Experts of a small language model: 64 experts in each of 11 layers, a variant of SOAP for the experts.
Below are experts of layer 2 (counted from 0) of a mixture-of-experts language model. Rows are named router (the router's row for the expert) and show model dimensions 192-287. Each number is 50 + 10 x the weight over its row's rms, rounded and kept within 0 to 99.
After each expert's rows: "mostly gets" lists some tokens that are sent to it at least half of the time; "comes after" lists some tokens at least twice as common just before its tokens as in all text. This comes from a sample of Wikipedia text that the model never trained on. Tokens count by the router's weight.

# expert 60
router:56 42 51 35 58 45 68 47 45 55 41 62 47 46 58 69 56 51 49 36 48 61 32 46 43 60 54 63 69 52 69 56 46 58 54 65 50 47 43 30 55 57 45 44 66 53 51 37 49 61 58 53 63 36 60 63 52 57 49 68 59 60 46 55 48 41 54 59 53 61 56 51 60 48 38 70 51 37 47 41 60 52 74 56 59 56 53 51 42 60 61 43 66 54 49 54
mostly gets: "| ", "|", "  -", "|  |", "| Party", "| W"
comes after: "\n", "\n\n", "==", ".", "===", " =="

# expert 24
router:53 71 44 25 59 35 38 43 55 58 54 51 51 56 40 43 46 49 64 58 69 55 56 48 22 45 43 45 60 62 43 44 47 35 47 55 40 44 41 59 45 62 46 52 35 53 35 52 55 50 44 39 57 45 60 28 55 60 54 34 59 40 43 44 54 66 53 57 48 47 46 65 64 60 58 37 49 50 40 46 51 50 44 66 61 63 59 56 45 48 38 50 57 50 41 44
mostly gets: "014", "020", "017", "015", "009", "008"
comes after: "2", "1", ", ", " in ", "–", " "

# expert 55
router:44 44 39 32 46 61 59 54 49 62 31 37 68 52 57 46 71 54 45 54 61 58 39 45 55 53 56 46 63 38 54 65 35 40 71 36 53 47 39 59 51 40 53 36 33 54 67 66 62 44 47 55 69 38 37 42 64 49 52 47 49 57 77 46 54 55 57 56 54 49 45 45 45 47 54 42 62 60 72 46 39 42 38 45 50 67 60 65 43 57 56 64 56 51 54 49
mostly gets: "% | ", " | — |", " | +", " | .", " | ", "; "
comes after: " | ", "0", "; ", "1", "3", "2"

# expert 1
router:63 59 61 52 47 52 54 51 63 47 55 71 38 54 55 51 52 58 67 65 70 44 61 42 35 48 44 34 47 64 43 38 53 53 40 60 39 58 51 66 50 46 55 62 50 46 37 45 51 43 33 50 64 43 56 59 54 55 48 52 41 51 44 52 49 27 62 33 41 58 43 57 48 60 45 58 53 58 57 55 46 52 35 43 46 50 53 58 59 45 36 46 54 42 64 54
mostly gets: " in ", "- ", "In ", "′", " on ", " March "
comes after: "\n", " | — |", "2", "30", "26", "15"

# expert 48
router:63 35 51 47 45 35 52 40 49 65 56 34 39 46 48 50 50 39 63 46 55 40 38 53 29 45 57 47 57 43 38 34 48 72 45 59 53 57 41 35 57 61 56 38 45 57 54 50 57 55 34 55 50 44 59 57 46 44 38 56 49 31 45 35 53 46 59 62 71 70 49 62 66 37 41 50 61 59 41 35 57 59 58 55 59 44 53 37 37 53 48 43 38 52 55 60
mostly gets: "\n", "ed.", "\n\n", "s.", " them.", " him."
comes after: " |", ")", ".", " |  |", "==", "==="

# expert 53
router:48 44 54 44 40 53 59 49 28 46 48 57 38 39 69 56 40 58 54 41 43 43 63 49 35 60 54 54 45 69 65 38 42 39 42 55 43 51 49 55 46 39 57 43 43 45 48 43 50 70 34 42 65 36 61 71 41 57 40 50 59 70 34 53 52 35 40 56 41 63 52 54 53 53 41 77 52 37 55 62 53 45 55 61 51 45 48 64 41 58 58 31 63 61 50 49
mostly gets: "|", "| D", "| F", "| R", " However", "- A"
comes after: ".", "\n", "\n\n", "s.", ").", " In "

# expert 44
router:47 56 52 58 33 60 62 55 33 63 36 43 46 48 52 46 54 47 48 58 52 35 43 53 46 64 42 45 44 54 43 44 45 51 43 45 47 21 41 72 47 47 62 40 48 57 59 61 49 62 38 37 53 53 45 55 67 60 42 26 57 37 60 35 48 58 65 40 42 53 35 50 52 54 45 28 48 65 57 40 28 62 49 56 37 67 49 59 58 45 40 63 54 51 46 48
mostly gets: "0", "% | ", "87", "88", "93", "97"
comes after: " | ", ".", "0", "; ", "1", "–"

# expert 3
router:50 38 47 42 62 58 51 60 64 61 46 53 51 39 50 45 56 54 19 57 38 53 42 59 58 65 37 47 35 43 71 39 56 77 50 73 44 52 37 64 57 46 43 53 52 55 50 58 48 41 46 44 53 38 58 57 48 57 40 33 55 58 64 41 39 57 66 52 48 33 44 51 53 65 57 52 41 40 39 45 29 46 46 49 57 51 49 56 51 38 35 37 40 54 67 55
mostly gets: " | DF", " | MF", " / (", " | FW", " club", " league"
comes after: "–", " | ", " ", "| ", "; ", "2"

# expert 52
router:62 43 57 52 45 57 42 53 48 57 45 41 66 51 50 58 41 59 59 48 59 45 43 40 62 43 74 41 64 54 44 29 35 45 40 68 64 60 49 44 59 59 52 50 59 51 60 61 50 55 55 57 44 46 35 45 49 51 46 47 43 37 56 69 36 43 45 50 68 45 51 51 43 42 51 60 61 65 50 56 44 44 30 73 56 44 47 38 71 48 32 39 34 45 33 55
mostly gets: "\n\n", "==", "===", " ===", " ==", "===="
comes after: ".", " |", ")", "\n\n", " =", " |  |"

# expert 58
router:44 52 61 44 63 48 52 64 59 61 31 47 47 44 67 38 58 53 42 52 62 49 40 25 59 62 52 44 62 32 39 56 60 43 54 52 40 40 39 64 43 41 53 50 56 61 31 40 38 60 41 53 58 48 30 46 55 67 40 45 45 66 51 64 47 51 58 53 47 59 43 54 45 58 55 37 60 52 50 49 31 57 48 51 44 69 48 53 36 55 46 70 52 56 34 53
mostly gets: " | ", " |", "; ", ") | ", " |  |", " |  | "
comes after: "0", "3", "1", "4", "5", "6"

# expert 8
router:38 49 41 60 61 48 46 30 55 44 45 33 48 59 35 44 34 54 60 50 53 39 39 35 48 58 45 62 24 60 55 33 61 50 54 69 66 31 51 48 55 42 65 56 58 66 37 38 46 42 49 49 35 44 54 49 45 63 42 50 48 49 28 52 37 48 56 55 48 41 54 60 49 51 41 32 68 55 48 41 51 61 54 57 58 46 45 50 63 52 55 68 64 48 46 61
mostly gets: "1", "284", "48", "14", "53", "58"
comes after: "| ", " ", " | ", ", ", " (", "–"

# expert 25
router:43 59 41 41 46 44 72 47 33 58 50 48 69 37 59 59 41 41 67 35 43 53 31 63 50 52 50 45 56 49 38 64 53 49 36 49 56 46 41 36 55 63 47 54 49 52 44 43 55 53 44 42 53 55 60 58 49 44 45 63 58 41 41 44 58 43 58 41 55 38 64 42 73 50 45 70 60 45 39 57 25 41 17 53 55 51 62 54 37 46 17 51 33 51 45 54
mostly gets: "\"", "\" |", "\",", "\" (", "\".", ") is a"
comes after: " =", "1", "\n\n", ") =", "2", ")"

# expert 4
router:30 52 39 52 51 61 55 59 50 29 70 44 54 60 54 38 40 55 49 44 42 39 54 56 50 58 50 50 57 58 65 44 65 35 51 60 46 63 33 62 58 33 38 49 56 43 56 56 41 49 57 61 33 56 60 54 50 39 47 29 57 52 42 45 83 57 22 55 42 46 56 61 56 69 46 38 54 54 51 50 49 54 52 52 48 67 54 57 49 45 37 46 60 73 48 53
mostly gets: "C", "R", "S", "D", "B", "A"
comes after: "\n\n", "\n", " MP", " (S", "D", "R"

# expert 38
router:45 37 57 60 41 66 68 52 41 69 56 75 45 39 37 42 40 48 47 43 41 50 40 52 54 61 53 59 34 46 48 65 48 65 36 60 43 45 56 50 56 46 57 53 62 40 45 73 43 44 48 61 41 45 46 37 46 65 55 60 47 51 34 54 60 39 36 42 38 48 40 56 45 46 49 59 46 58 58 51 46 45 26 50 59 42 58 58 63 47 62 48 59 35 38 50
mostly gets: "- •", "- • Total: ", "- Born:", "- Preceded by:", ": ", "} ("
comes after: "\n", "-", ": ", "- ", ")", "| "

# expert 47
router:57 54 56 51 68 59 50 46 61 39 60 67 59 47 43 57 50 42 25 46 46 48 59 63 58 45 34 66 36 51 52 58 38 39 48 56 46 50 63 53 40 59 58 56 38 50 57 58 40 50 45 48 39 61 65 48 38 56 66 59 44 47 72 49 47 41 59 47 54 54 58 45 50 44 67 32 55 53 45 52 47 42 62 43 53 49 52 72 69 54 56 73 53 57 53 50
mostly gets: " way", " age of ", " end of the", " same", " ways", " modern"
comes after: " the", " The", " in the", " of the", ", the", "The"

# expert 40
router:27 31 62 56 46 67 62 30 54 68 61 60 45 45 51 43 37 48 40 43 39 46 47 51 57 56 44 34 40 46 54 62 52 56 48 55 47 50 58 59 55 42 47 37 50 47 39 73 49 45 48 61 54 45 37 35 41 62 59 50 52 41 40 46 62 28 53 27 46 49 38 56 49 42 59 59 42 58 47 47 68 50 36 52 60 46 59 55 60 54 58 48 46 48 45 42
mostly gets: "°W", " Championships", "°E", "Scientific classification", "- •", "- Location"
comes after: "\n", "\n\n", "2", ")", "-", "- "

# expert 10
router:54 44 66 50 44 58 54 44 47 63 43 47 30 43 57 43 44 57 57 72 46 54 33 75 47 49 34 55 60 42 53 51 53 65 43 34 66 60 28 45 43 61 46 41 50 66 59 57 50 60 54 47 57 53 54 44 58 50 56 57 53 49 52 46 52 48 52 44 61 64 49 60 55 51 47 45 55 64 51 46 50 55 47 51 52 52 57 50 38 43 60 46 48 38 49 57
mostly gets: "| ", "\n", "|", "|  |", "  -", "i."
comes after: " |", "\n", ")", " |  |", ".", "% |"